{"n_layer": 12, "d_model": 320, "n_experts": 32, "experts_per_token": 2, "d_expert": 320, "d_shared_expert": 0, "activation": "bilinear", "moe_layers": [1, 3, 5, 7, 9, 11], "router_score": "softmax", "normalize_top_k": true, "routed_scale": 1.0, "balance_loss": 0.00514, "balance_bias": false, "router_cosine_scale": 20.0, "n_groups": 4, "groups_per_token": 2, "init_std_router": 0.0106, "lr_router": 0.00101, "vocab_size": 16384, "norm": "layernorm", "norm_eps": 1e-06, "tie_embeddings": false, "optimizer": "adamw", "lr": 0.00172, "beta1": 0.9, "beta2": 0.95, "batch_tokens": 65536, "seq_len": 1024, "train_tokens": 315500000, "steps": 4815, "dataset": "wikipedia_en"}
Below are experts of layer 5 (counted from 0) of a mixture-of-experts language model. Rows are named gate (a neuron's input weights, with its number), up (a neuron's input weights, with its number) and show model dimensions 160-239. Each number is 128 + 24 x the weight over its row's rms, rounded and kept within 0 to 255.
Before each expert's rows: a language model's description of what the expert responds to; "comes after" lists some tokens at least twice as common just before its tokens as in all text. This comes from a sample of Wikipedia text that the model never trained on. Tokens count by the router's weight.

# expert 0
Description: Abstract or action nouns and their suffix pieces after the, a, his, often before of, such as interpretation, consequence, development, control.
comes after: " the", " a", " The", " his", " to", "'s"
gate0 [124 137 160  97  73 109 107  97 135 150 126 110 141 140 102 134 119 130 109 118  94 116 144 126 149 139  91 136 105 107  97  99 130 105 108 133 138 129  93 131  94 121 120 146 111 136 130 133 138 123 161 155 112 117 169 128 138 147  90 153 147 141 122 166 141 123 121 114 107 106 147 133 149 132 133 125 145 131 179 141]
up0 [194 132 118 103 116 126  92 131 107 113 142  90 153 138 159 160 101 120 126  92 172 124 118 114 173 146 159  95 109 141 147 117 110 108 116 108 136 171 148 144 104 146 117 130  67 132 147 141 110 108 138 108  94  99 160 146 143  88 163 133  77 103 114 119 161 181 151 120 165 135  84 119 125 138 159 100  65 138 175 133]
gate1 [135 178 142 102 171 130 158 125 115 104 139 130 132 116 161  99  87 135 101 105 122 140 147  87 116 138 122 132 102 140 106  90 145 113 113  95 140  93 176 156  96 123 112 143 107 139 117 132  58 130  75 135 131 130 148 108 117 116 163 137 168 135  68 137 153 157 123 131 124 159 169 109 181  98 127 123 138 122 144 106]
up1 [138 137 138 154 105 124 130 138 134 123 111 115 113 131 118 106 156 128 160  83 114 132 134 134 106  90  88 144 154 173 118 126 108 160 114 156  91 120 147 115  88 143 113 138 136 130 131  90  44 154 135 119 136 156 120 131 111  97 127 106 143  97 141 142  89 164  84 136 151  89 130 126 148 133  83 135 149 115 139 118]
gate2 [110 137 141  90 142 113 149 148  92 137 110  98 100 121 132 139 141 133 115  67 117 131 132 117 109 127 136 117 128 169 125 123  97 137 102 129 135 142 154 168 141 154 120 124 117  99 178  98 142 156 159 141 124 116 138 129 132 123 138 127 100 142 146 128 148 123  99 152 105 176 102 187 137  92 130 105 122 111 104 141]
up2 [133 137 116 124 146 127 160 129 146 118  98 184 138 114 146 118 135 122  97 130  83 128 147 158 139 131 141 134 125 119 139 117 104 127 115 110 106  92 148 128 131 141 113 129 144 141 151  98 152 181 121 132 132 130 133 195 143 132 148 150 101 139 139 140 173 120 154 154 116 163 132 165 178 128 131 152 132 138 113 119]
gate3 [160 148 162 107 175 134  87 112 125 132 155 138 147 166 108 142 103 127 156 167 141 117 135 166 146 145 105 202  88  87 117 164 118 124 111 126 112 141 107  99  77 147 104 128  85 108 146 120 146 134 129 199 127 148  97 109 108 105 103 144 141 107 113 132 133 112 116 128 118 116 187 117 114 119 135 143 121 162 151 154]
up3 [125  94 178 108 122 129 185  89 115 149 134  94  99 109 149 145 105 157 122 102 101 115 104  72 124  94 173 112 114 113 163  94 177 140 145 114 137 132 102 127 123 100 123 133 122 121 114  94 122 121 159  82  93 134 121 108 150 138 183 103 105 115 145 133 129 132 156 126 123 114  94 114 156 166 115  96 124 119 142  98]
gate4 [146 103 165 111 154 120 128  89 110 123 177 115 147 140 112 145 149 151 115  98  96 101 121  82 104 113 115 147 130 139  87 140 166  96 105 124 133 169 124 152 137 139 108 124 121 109 137 145  99 111 116 122 150 100 149 112  98  60 115 140 144 109  94 124 212 137 127 130 131  95 124 132 103 132 112 101 122 128 167 112]
up4 [164 121 104  96 123 134 140 137 126 122 114 137  87 146 131 120 131 142 143 130 125 182 124 173 121  99 126 122 147 134 141 184 105 165 188 107 115  92  96  90 127  91  78 110 103 118 160 129 120 119 113 157 135 135 110 131 122 138  88  97 166 104 111 152 115 157  93 149 107 125 153 104  88 119 146 149 116 140 128 124]
gate5 [134 117 125 148 157 122 128 115 105  97 118 172  88 118 131 121  84 147 151 125 141 120 139  84  88 163 116 187 135 125 119 148 112 144 136 118  91 112 118 128 135 158 108 135 174 106 112  97 133 158 134 182 122 155 165 135 147 112 136 148 165 123 132  99 114 127 162 137 108 117  89 135 143  93 129 119 121 160 147 122]
up5 [159 137 100 136 172 137  61 163 175  88  85 108 108 126 111 134 113 106 152  78 125 182 142 166 116 123  95 110 109 163 135 148 138 118 140 107 126 114  95 165 130 179 102 101 146 113 127 150 129 146 121 147 152 120 117 114 144 167  72 148 144  96 105 157 173 120 155  99 115 129 143 104 136 126 161 157 113 146 135  90]

# expert 30
Description: Articles, quantifiers and number words opening a noun phrase, such as the, a, an, several, no, each, one, five.
comes after: " of", " is", " in", " for", " with", "."
gate1 [155  98 138 120 131 122 137 120 169 130  98  88 109 124 168 133 100 112 131 139  86 163 138 143 142 125 142 125 108 174 138  73 118 123 141 108  93 136 112 171 109 151 134 138 175 105 179 128 103  90 139 117 130 135 125 108  71 128  61 137 155  71 127 128 151 149 132 111 108 147 122 135 122 104 131  89 150 127 152 122]
up1 [120 150 138 113 120 143 111 154 115 109 147 142 166  76 133 134 130 140 127 118 148 100 142  95 129 181 117  94 183  93 105 132 124 141 137 135 152 133  96 121 146 153 109 128  83  69 127 119 132 155  99 103 123  94  94  93 166 102 171 139 137 132 107 131 107 106 112 122 152  97 104 128 106 175 126 151 144 145 103 117]
gate2 [131 129 108 162 128 128 136 110 139 110 117 149 111 120 187 146 123 113 102 101 141 104  96 122 140  93  78 131 152 139 126 141 123 120 134 138 129 132 142 130 164 145 109 112 146 146  86 124 155 114 143  83 133 134 142 141 136 107 122 143 140 140 112 123  86 149 111 144 143 115 121  93 112 119 143 166 124 127  94 153]
up2 [ 90 111 133 141 130 135 179 112 107 127 139 152 162 120 139 135 108 150 168 117 115 106 155 135  88 129  91 134 145 169  88 142 154 148 143 122 129 130 180  97 132 140 103  95 171 160  90  75 159 123 162 130 106 125 134 108 164 127 109 154 128 180 125 140 148 134 158  80 107 110 125 109 187  91 121 124 103 125 131 118]
gate3 [122 163 144 152 150 152 121 129 148 143 115 141 121 164 100 134 135 117 136 100  79  98 141 107 141 204 167 157 131 159 146 102 150 104 175 162 108  92 156 129 109 105 141 129 123 175 123 152 133 101 166 121 110 119 142 161 121 105 163 140 160 163 146 152 135 158 144  77 119 116 102 136 155 152 113 125  91  96 147 138]
up3 [131 115 100 121 107 172 119 129 154 105 120 135 136 161 140 131 107 114 143  92 122 161 146 120 145 156 127 145 123 179 157 128 150  87 110 121  80 116 130 119 107 170 131 115 144 157 146 146 103  84 144 128 115 122  91 132 117 123 121 103  91 119 110 152 158 157 124 124 114 121 108 141 131 142 150 115 119 102 150  87]
gate4 [ 98 163 107 125 119 106 144 119 125 143 176  99 168 116 127 119 110 129 134 142 113 146  99 116 118 145 127 141 125 152 136 153 113 155 116 126  88 134 115 104 136 122  90 130 135 123 146 126  85 127 136 103 145 126 112 102 119  62 102 145 129 135 120 136 153 129 133  98 109 162 102 137 124 112 141 180 121 112 161 164]
up4 [ 95 131 167 108 115 121 132 153 143 152 120 143 120 151 116 117  77 104 133 137 104 145 130 138 118 126  99 110 128 126 122 169 138 171 166 112 120 134  83 153 150 159  89 134 137 132 160 178 110 162 149 131  99 137 115 106 152 117  78 124 153 136 139 121 109 112  94 140  78  86 116 112 165 129 151 138 146 164 146 140]
gate5 [ 93 129 120 142  79 173 137 138 167 147 113 150 126 112 141 139 133 114 113 116 138 135 142  98 126 106 134  58 176 129 149 101 121 146 143 151 146 110 130 150 129 143 150 107 163 166 138 156  86 129 108  93 105 130 130 117 138 143 146 108 123 147 114 128  93 160 131 141 141 125 135 101 114 119 120 126 141 109 114 115]
up5 [109  92 134 132 145 147 128 158  78  83 129 203 159 148 126 148 148 117  93 124 130  99 138 120 136  94  78 120 125  90 133 120  98 158 102 124 126 131  99 124 116 171 147 105 119 117 138 157 121 143 155 124 152 141 113 179 101 112 182 116 101 112 138  90 137 123 112  91 105  95 156  90 181 114 136 146 106 113 121 150]
gate6 [115 135 174 148 143 156 136 130 153 112 102 118 124 151  92 150 142 145 135  96 104 129 134 113 115 145 109 164 125 166 117 137 152 133  95 127 166 127 134 107  97 112 107 135 119 168 142 117 142 121 140 144 126 105 131 168 121 111 139 165 175 136 109 177 119 116 126 134 122 137 113 119 121 142 136 106 155 125 166 152]
up6 [135 159 152  97 101 180 115 121 160  67 152 148 157 108  95 116 100 119 150 137 117 132 152 126  97 122 113 129 133 134 160 101 154  92 123 124  94 152 145 127 162 174 132 105 108 133 137 164  94 124 146 183 124  92 125 114  96 118 128 130 110 141 123 156 146 114 118 131 106 154 118 140 115 156 138  87 139 153 159 144]

# expert 31
Description: Numeric values in tables and measurements, such as scores, vote counts, weights, areas, millions, like 50, 1000, 52.23.
comes after: " |", "°", ":", " /", " $", ";"
gate0 [155 141  90 127 131 161 131 147 125 123 138 125 156 110 191 133 151 120 131  95  91 156  85 137 190 158  94 170 141 139 104 133 136 131 156 109  82 121 100 142 117 112 127 163 137 120 110 151 112 122  96 106 101 136 111 138 142 128 119 167 108 115 149 144 145 109 161 158 124 132  79 126 174 129  98 138 136 117 134 125]
up0 [138 110 131 126 119 159 114 106 115 153  93 142 141 133 119 119 153 138 138 117 139 170 108 144  75 110 114 109 101 104 116 159 113 120 129 109 129 131 102 122 125 145 135 134 122 118 121 133 123 120 113 122 128  77  95 131 157 147 101 118 115 143 151 126  68 138 124 143  90 156 105 163 129  83 134 143 117 124  93 126]
gate1 [130 130 161 163 135  98  93 148 138 104 134 124 124 143  90 103 132  97 127 117 140 110 106 129 112 107 108 107 120 113 133 154 133  97 112 109  82 115 122 100 140 139 103 110 150 120 108 149 145  91 107 138  93 172 174 164 131 145 182 165 101  98 129 119 172 150  73  60 130  85 173 174 160 166 132 118 123 154 112 129]
up1 [ 99 161 122 132 118 105 174 119 109 128 155 156 138 126 129 178 122 163  77 150 154 132 134 101 118 148 130 110 133 155 145 148 123 111 143 139  99 162 162 102 115 109 137 144 115 132 106 126  92 150  98 169 146 121 138 120 138  94 101 138 116 166 117 119 124 115 122 103 119  79 135 123 127 163 174 121  72 135  96 137]
gate2 [121  90  94 137 132 102 120 131 122 129 107 124 150 155  78  92 146 122 164 128 118 144 134 118  82  91 129 122 115 109 132 121 122 142 117 141 110 159 139 115 142 130 104 138 125  94 143 139 129 142 137 152 119 128 155 145 130 172 150 154 128 101 143 131 140 150 126 100  94  80 156 150 109 105  83 124 120 148 183 143]
up2 [131 109 151 113 140 160  98 106 150 123  96 138 143 145  89 105 150 141  97 133 137 133 138 124  78  94 146  95 103 113 119 115 121 168 115 148  96  98 124 101 154 163 161 145 143  80 142 153 132 114 140 131  87 108 147 148 155 155 143 133 110 166 139 144 129 153 151 126 121 125 139 153 124  90 138 104 114 115 216 135]
gate3 [ 77 110 112 140 136 151 136 132  96 118 150 108 155 126 144  91 139 127  96 144  95 169 118  91 116 104 121 151 116 134 122 107 100 143 102 139 117 192 152 110 130 122 144 132 114 150 134 108 140 149 131 100 159  99 139 146 135 101 119 137 143 142 146 128 138 111 129 143 119 128 133 145 119 127 120 114 135 116 100 131]
up3 [158 147 153 150 141 125 108 110 110 116  83 116 145 119 133 143 135 140 127  99 169  71 147 117 136  84 119 129  87 126 132 123 102 136 151 136 107  93 117 145 123 133 135 118 116  79 172 149 160 101 114 137 166 116 132  77 129 105 174 128 162  79 117 161 124  67 123 123 150 179 123 147 121 127 144 134 119  97 147 137]
gate4 [126 122 103 144 128 150 122 123  90 133 139 105 153 119 195 155 141 133 129 137 127 111 117 123 120 126 102 105 148 113 105 177 128 108  99  72 150 124  95 131 153 144 112 127 129 107 101 124 146 154 122 168  98 115 129 134 152  99  85 126 123 129 159 114  94 193 159 124 123  69  73 131 137 132 164 113 134  91 143 126]
up4 [126  95 127  91 128 154 136 103 123 136 129 112 157 102 132 140 125 107 124 128 159 115  95  96 132 121 125  85 180 126 123 113 140 126 125 150 144 142 122 113 102 123 147 135 142 146 122 132 155 141 125 118 138 150 145 106 151  83  65 143 158 127 132 171 139 163 146 114  84 122 107 115 119 109 122 158 139 124 116 106]
gate5 [132 127 115 128 119 120 147 164 121 159 119 138 131 132 157 110 143 155  96 122 144 149 108 106 116 153 120 123 140 134 141 124  91 143 121 113 126 141  55  99 102 152 158 127 111 115 141 128 112 183 101 127 110  86  93 153 133 142  95 110 140 142 146 110  94 150 148 179  48  89 122 141 133  97 138 128 127  96 155 115]
up5 [114  89 152  47 146 111 154 161 174 139 164 136  85 135  81 152 117 162 121 135 132  71 129 104 116 129 125 105 140 120 123 129 142 153 109 114 108 138 150 141 177 141 142 175 152  74 133  78 140 126 121 153  96 136 132  96 134 177 135 136 135 119 104 130 137 105 105 148 100 157 155 137  85  97  97 115 127 125 118  78]